{
  "n_layer": 10,
  "d_model": 128,
  "n_experts": 256,
  "experts_per_token": 8,
  "d_expert": 32,
  "d_shared_expert": 0,
  "activation": "swiglu",
  "moe_layers": [1, 2, 3, 4, 5, 6, 7, 8, 9],
  "router_score": "softmax",
  "normalize_top_k": false,
  "routed_scale": 13.7,
  "balance_loss": 0.000811,
  "balance_bias": true,
  "router_z_loss": 0.001,
  "init_std_router": 0.0083,
  "lr_router": 0.000964,
  "n_head": 4,
  "n_kv_head": 2,
  "head_dim": 32,
  "vocab_size": 5895,
  "norm": "rmsnorm",
  "norm_place": "pre",
  "norm_eps": 1e-05,
  "positions": "rope",
  "rope_base": 10000.0,
  "rope_fraction": 1.0,
  "qk_norm": true,
  "attn_scale": 0.177,
  "tie_embeddings": false,
  "parallel_block": false,
  "extras": ["capped logits"],
  "init": "normal",
  "init_std_qkv": 0.055,
  "init_std_o": 0.0,
  "init_std_up": 0.055,
  "init_std_down": 0.0,
  "optimizer": "cautious_adamw",
  "lr": 0.00131,
  "beta1": 0.95,
  "beta2": 0.95,
  "weight_decay": 0.15,
  "lr_head": 0.00918,
  "warmup_steps": 312,
  "schedule": "wsd",
  "decay_fraction": 0.94,
  "decay_shape": "linear",
  "final_lr_fraction": 0.0,
  "batch_tokens": [32768, 65536],
  "seq_len": 384,
  "doc_mask": true,
  "train_tokens": 620700000,
  "steps": 12957,
  "dataset": "wikipedia_en"
}
Below are experts of layer 6 (counted from 0) of a mixture-of-experts language model. Rows are named router (the router's row for the expert), down (a neuron's output weights, with its number) and show model dimensions 0-127. Each number is 500 + 50 x the weight over its row's rms, rounded and kept within 0 to 999. Numbers have three digits each.
After each expert's rows: "comes before" lists some tokens at least twice as common just after its tokens as in all text. This comes from a sample of Wikipedia text that the model never trained on. Tokens count by the router's weight.

# expert 22
router:536535403530495495414496563549583477443515565568415424537487551558428534468446508485473549427523500444444489481386414508586416472542520542456439434548546576458530482468444542440583502507377498519443492537497460439465542468488531438506579472482493466524468579539533466442399569470525474495497437474470488435476560532440461420574504487527432555528455525529518497493430473576510559439591
down2:593564476494555494453489473441589460479528443455518492479491477518456461446490515496487560458494446548492405463474496468535549594578559521548439486591466469481420515471479469561573581449456504528539507629542514444544480342451573509479490467462459503476514475429479513463463443567510586550450494573398539388549496448458499496551512503570538470470495602573457530506515466540413576438468
down3:530503497458531563512415507361597457572462503580442536402519652499469449541429549438460603472503494536458506477487466562547460540615511451489476473438501542429489435492465492503542444505489508487530450556496509490534536490460554513469571446546527452441538475557566534509516429403525515479601543523402484577485532525527459506575571543498501498572558574570522520542535405521460549490534
down4:606523576557593456499480527543512436477505462529471613438488463490469396518502468567439491421461459518481556466492458465494529436557550445469471558588514519487450433546430473524465531487573449607461515474522497429529480449586414478571551508500455467538461587429511502465517445535562536510473426515585559437505463496503475454513539537511527567412449381547461578519444450440605455478525
down5:511492391596473510524437468566485585511444558485483429531460544598492580485560577541420523510534532489505500552589513479527497545501489458451515484608459437499568428607545504472464395432471487450517539493459556514501570521516524505522551450492529501415529549561602484515596443437467607564432519448494435517524456479476493426544560505387526534641467501491489499481484495547507529476541
comes before: " ", " List", "known", " S", " N", " The"

# expert 53
router:503573346526399489420513563588513466472526575566457488530447540576470519457488561536421543489499470503429477451441409520522474476538555545466470444540596523447540518467418520460584477574448483546485479535535463469497585453502591435510580460438459481581426609543533484464485516467564489479469479478468485473505564546479444516549493488525426535544412432570534510420445509527479570431485
down0:434499487485478467458414568496542503591573452481502522379490474480431502514457582554425588540395444498529553484442531473479485513556457561512454506513511458524527493484517503529522509526537509450588392523503472482505437467421465563512500560580533428388390506528533429444527511560470455478510523556570531401476454432539456504565487556470543539607480518580457508528488395492405408516529
down1:487462518493467389558506458550487413507507471478453535527526526490475565443441543517487532606546509553472537541519578492468513540478531474434519506489399511440500478375462537440503642559555507403465533510537543472577474467530516545423525386410534459525511455607453452524530417518624547558478492502489574436564449509400538498534505581428559563459539494485468526480487514490467494571534
down2:446495446539595587506492460508512547545400479493576542556483608560498459444492453410488462520500586539483414477475406436512553445532427444525498552511580509535510495510452414551565506554592444499474482456530419525579515425459492413569481560545561486603509572512535514504494565546444528506540552526527527521466466490514495570519458502600570442531539446450489420469484551501494616572521
down3:511481416482497456487561546514473436576461436526525464452534483507454582418420476404541491420538497464470536518418465510477435446505484504495426533465595552519526425484455549505435473452512481508600447591462508467455495514486487488524437510522511584494601502403567441403541442392512568505486605507590503396485568510482510582449498473573525582522548522495554483485488505447399514553551
comes before: " ", " list", "201", "200", "202", " \""

# expert 163
router:536603468563419498479552506531504497406538473566477437500444507523472585408396506588478507514544443487512402392464507569550506522480522547491477464521547499458532415419397547430589479545545389556488488537520500458423512456501526420470557493488383453527479505513539469432482535499573417478469428436467504468484517489469468514571415454476483567541531507505518597462482448587470539444519
down0:455476534503472484538547513569490424490497526531444502562527556485519458464455524487522604506406582410463461410540598435585499603434547504448484523582463510513539459448502540479491472485495561456470553431486442480407509470465521476481422517471538515512461484635477463502533573440444422477510585501425452606442421505403545556474435445525432448558497521535442481522470496537429576437467
down1:437487544516485540449445555418552598462595551468461487511435598503477477513509512462493489450591439514529567529521570637511460451574449518379551450563482530475526437527513457549474492544478399454487526507572509541498540477386540533586549487485514550446544484494583500452519524522483556476571610533554576459514406457525551532551452469440457465467509530488497506549447456589541411526526
down2:488473558444453513542470505483544508487459445474452495578482463476405536461480447420507580437533463513483427467556517417543501548520502403522444514415418604508493516462417526485491588607476438407502477470425491437522523535525536430532481460460435505531487529513469450605544492525555499528455535560519466537609510536437530497477499373568481571501493475613526525595469592565489435551541
down3:598455408539513445520479469437573446524454435517514511538503509465630611431526494506481482559488465560485460484550475388586567635469464415578443536505492407469551535494430518485561583470428572526527456474515525528477552577549439510487452471453553487528498538484485537474590502449531443509499536598468461502505527450415514514467506562537466550520550563518482458530387552577497547510530
comes before: ",", " (", " and", "\n", "'s", "e"

# expert 81
router:538577463539474468507572541520508492412487526531476452531505504522472490434465562574469513507527466435524383478414504560555472490493546520500387493529519529493616435460475529497495467568450403600434391580486475438427551480562593502468563508495438526616502577537551488440485580489553418421466449441459516492462508483491484543515465457541482543489489445542491580470479376541491518414550
down0:566535523490421586468460430515424564435464596473507608532527582491593448532514533472604500502571503486563456448532488505439494492443509492497496481499469521383478545492446505576407570480538505525387493458465493481568483413513449541467490503513466474518539441440410489567525506533470464524498502502542556539455608393434536521532363494578512558538554575457517582543520486528516466532449
down1:517477410568452615571488454409563528476488534415519606469481535543441514456480518435510445463493415623502512557496487502485480464589530496428513416467525527544476481508504519485486499545462492558580490513526588411523428452434458503523556515499461453471602477404474476565462443545561514469514465536454496514568496421536510533525462508492386474497413621538486522481502493348485467537473
down2:459490425451513427510531500552553411415555530574537439580436456512492525499390477580455579502392529514383426452464525444571440582526566501527443541509533519479550505431520527499496426434517547467516501495498514516491540574554466464478470529481521557504519534628526517387482581539539488467516523419464471531454539551577469528471594560580500479556508482468436445476407500542426452541501
down3:407508449406599469535524554484492485439481567489505513514579513496491395505606494468489578533485402522505429569526547495559473467532412564539437450452533467435472523534447559500542467508477502532484412492538534493522581458525497386550523547429566431546500545510509507550468394513500470467448615539451467375493501476510539565541492554606543452532481463500469441480499413450442426491449
comes before: ",", " |", " (", "'s", "\n", " and"

# expert 12
router:513494448535467436466527549522538443451518560582487482552450506499472541470450506520479535446515483479479490474493432544533467466581567536445449509538615617440610503502506534468513489563462399522475474583515441425446506458540543465502627432475435489589431521558558468482463509491571454431460399453487497458441557504449419416518468464569423551529418476520560526456490411555487577438523
down1:539545552479529428544489436505585563543454416514480480563472413488535585445435482497529529496468503557554564355493524488496458513489480560581511464492478398555531558524569525546509422654513480521544472517445598513590503420523505556540575506428490515546514536447421512591502491436509503541477473513472555445486553430430405477533436535487440486506508514486539510566481463425549466472603
down2:547525583495663514489482534577496543480545463604514480536420477528429445484527576515524483405418447518513425492614474450494415511540452524519368543558540547424544472629563537484505495519539401509450466524455517459464435575474533504583593549526527510504495590450492463480509521511531547420513437494512499507554525445471473442485520536525523500532558557505590528517526419478532520442522
down3:518423460564532526445434530518504550430547534523589456564491608530545513541545454559555489520520479416566514461442497525534407512497493496605394572555452548492456505578536516545583475512437468541517531488517570414599490532400563471525556522495489560477527576535466440500534529581518543477608539479428461564446512556563452477439545528556487481495551554495502557598550543558427525437516
down4:496458498479582477552482520435430410599479430519476503524521501530543457449642519500546574459513476455475464537533472454474467498501435606489524483490486453507449591481496479533524450482495482585506428513544565527470486551461581551561525549476512483437515497467478488524483531541464474357587495561389553477402598621510516540510534523455481560494510617489563455540536541494402562422514
comes before: " ", "0", " |", " |\n", "1", "|"

# expert 220
router:516553477539504438507545502465523501408575504555455468538458509508515518447461481589510576465533501496529407455452481571530513431483530572486481503530582592463547443432429522471563477562473400569449414614519511525419553461568581457443506508487450443552467515517603422483456597418588415505446485452479463459471516476428505499543417470519429531536490476604504574479473440534437511472515
down0:484496527525494416475433460527533514466514436474497543441431553480454574527465484500466394496527529563439580503520500527477449435473473540609558476481571447538558536504460569509507544488520534585560505406485474458513414445406475499397605476459513533414510454421372640502518418563496571498553416517481596522476520501546443578577465478492515496476499489489495535520561532473544515482414
down1:515461491483521468461465479548522509452522502528512530405534508584491476423408472500564562487526455483531510518454433422508498503491543425504521458467565601497513480521429483488460433506457452563539470460474545483464516501577542555519497537468604499522501515640454482551582498483504543361466529658406410462459602532512488489474446619454471522443452546387458460440536510481452506512444
down2:472579415536407537478483527544470531501438555388551416469513545446529526561583491453526432486569447513484459519464415524497400532506460549496463554411479502442456477567449536558467508526534471459513522466537447438517469459464549531518517495420444508459510438429563539434509451558555527585448407522552526520480409384404458430459480413429588531468496489505599529509574504454493526513457
down3:445424446527509548512577462508497566447513542399421481427584446499445533538492484581533451661510469497443567547456485494397533512505604520502585554488422487519518442513538386547398432524435528523461540464457488469489539495516437544491504546548426538529471510494593469515466461545489510585457469510527466469537463529498476508589452461445632438412493528481442459516518437500492445457520
comes before: ",", " and", " of", " (", "\n", "\""

# expert 4
router:576523398546473465405525569542571431477526571571444477531468534565492501450472503485418549473534464465447505470430401562587476418513522548420524438507548527473560401493500520412536459601471476529445482514543473493443541470519578501490617401446486464552442556537504479471413529503533465451441421478483485441437551562469450442489443472489419542553429502516549535507452488518500589434518
down2:374465486492488565503498514508546522579556547486399448598386547466484491453540526499499546461524480573411398576487477513514557581550442489495492566445531513550612472493539525548476410587532509501489538464504549461557503544534510536527524495477557516516386525655535449414449483442473515428512511541386446515483512471450496488470526599527500578514506545481541523518505551559542463421495
down3:486429443530496423520445520450505405496501527469481441513487491543577415506440483431479539500533522482517492524451473554532437422480445464486541474521515454534473491449453551356432495481530457462403617527532505501582497420500526453490529515498523474547547619454576462396504467486500422527496442450469513470409524561550496577464396585448509562535405452563479493545410466579518532418474
down4:552490476520510503460532499563405424542533463557461495493490473428447587508621525533488526493467453495525539566453539535580507491501477532530506566481358439447455513520510501509431483563497586590526490500536543511460533591527551510452541450513558496490475490499588438493440568552438503573578521540554516424477438485533462557511439538525513469464566458552454448570506568338424506492631
down5:521499546480534528518439453489562558493510514527492616503494454536526426572484434573547447607536569512479601504532541576555545536555470596412481494462510606474532479523417433504504581474485418440455431573479395385511476522526525496533540544478437498573478438409464534516529441465484439514444506425510579545524448533449464494416463545464538499474482506489506582524577404494493498495583
comes before: " |", ".", "–", "1", ",", " |\n"

# expert 144
router:522583448521510474387535531595522485470514483611465482556494527547490549483447499553448509479549443475415419473433479553533451491554573514393458489507548556470622510512504527449509495543475465473472464555539480442428600470553524422482618469474454480555461540578586466475439510461519489482486471455455434444469525546490422409513454497632469550569455461504561511394473438531509517461525
down0:550473534547557477516423524622440449488503483550574468565476558486569565391472417591481486512465518441526430493457416448599536577496497515437443527412554495469472487574500550481472543522487566532566504492553465485430479584492490391550537511413455564491550500531452427418546511480524555450472466537373499445492530435456454392503517601526462565533524489511453515436469508491454482495518
down1:449463449549494435574473532475543501518578472566520493400516525460507515410465520498551544486492518540503523413484590492552511585526485556543536530482553498575507444527516658486567520491487516424550488557449532493491459413663439595371550487493428522511517486481454528550493540434431434564447508480530474452463498453414605504563490460533474544432456547489443470468516553435468519532470
down2:535494450559478530474505576589476455514413503496518536474532542538571399606507525546463536489506483479410514536499518492374404467460545530432502487569487417432551484468474541477428341551460492562466498525458542618516606548517528485548462524535544454460542420489541456539571443462527495564506517576514497515489470518465490561464457554508461548471531638573557535523480484480529512404474
down3:538424453588483479530574455457510489499564485443543604495318520524527504462486533576501581493597513559525518546535464459555493405432525562478463459471516503497521450506496481519512464532515516530491578479424502475481460536510517442473537514512487562473478522551457560532440410501462454499494471578417408512463477610418476498515425521426548540496583567484549449586511474561451568392593
comes before: "201", " ", "200", "202", "199", "198"

# expert 186
router:524528436500467474374518516517568474469517556524434420530480539572485571454412508498461560457536499420431429435458461586543424489583538550473453467496538549475550516467508498463514443558472389511474438548604420440436569432516535445529546447496509424497476597530579463480443509512542462468496428434471463461487522524477461431511399449536495544526426458496522499426490473603502609464525
down0:599474490570561550568502651562565469522492523558456478526408517615416525569463563502566532465570525457507464462435555496540570536522546515466550478532503459584453506514456521505499523578502515509425513543526427546478583569404501531495465556398540543504593506518484492428537550535443449473540490467588536504497511493532495459469428399478478480479525459522439502542443416504509433405579
down1:559539463569520475531566414513514547540515474560605482470428493526514442430516528456441500429503376467518512422507510541463462544503441443528546474454520538599563359496485579445529471477500565529522521520517454490470491528521543536450546473522569401559396450459413417492486587587445538556482513444537464461479551517478528555523523423554443507463451424537520417480503568587468570506557
down2:510541632499563509495563556405487442450516481466445486577493454548411588538483504476527480496489477511496550395489498564481491398546581516535522472510511484583484528532574585480540449457579440590468421455462454512468529456395460472549502534494505477533566521569450365490504521508579466538458501552416494451547455505446489510530587477531394414471518434500539517520406542456553453455514
down3:514408453351542552504490525409587500482456572507468478488445449578491519408428483465580507431521519578505492452478515504472481585541414393519549485473404495484424494460492536528473538501501521457506557435469589455569376544485450461515501517511532533483501561482436476457459502532508550544511529421539521541600456552479415493497607545553412526526454582490393519491465486512525519476436
comes before: " ", " The", " \"", " A", " N", " S"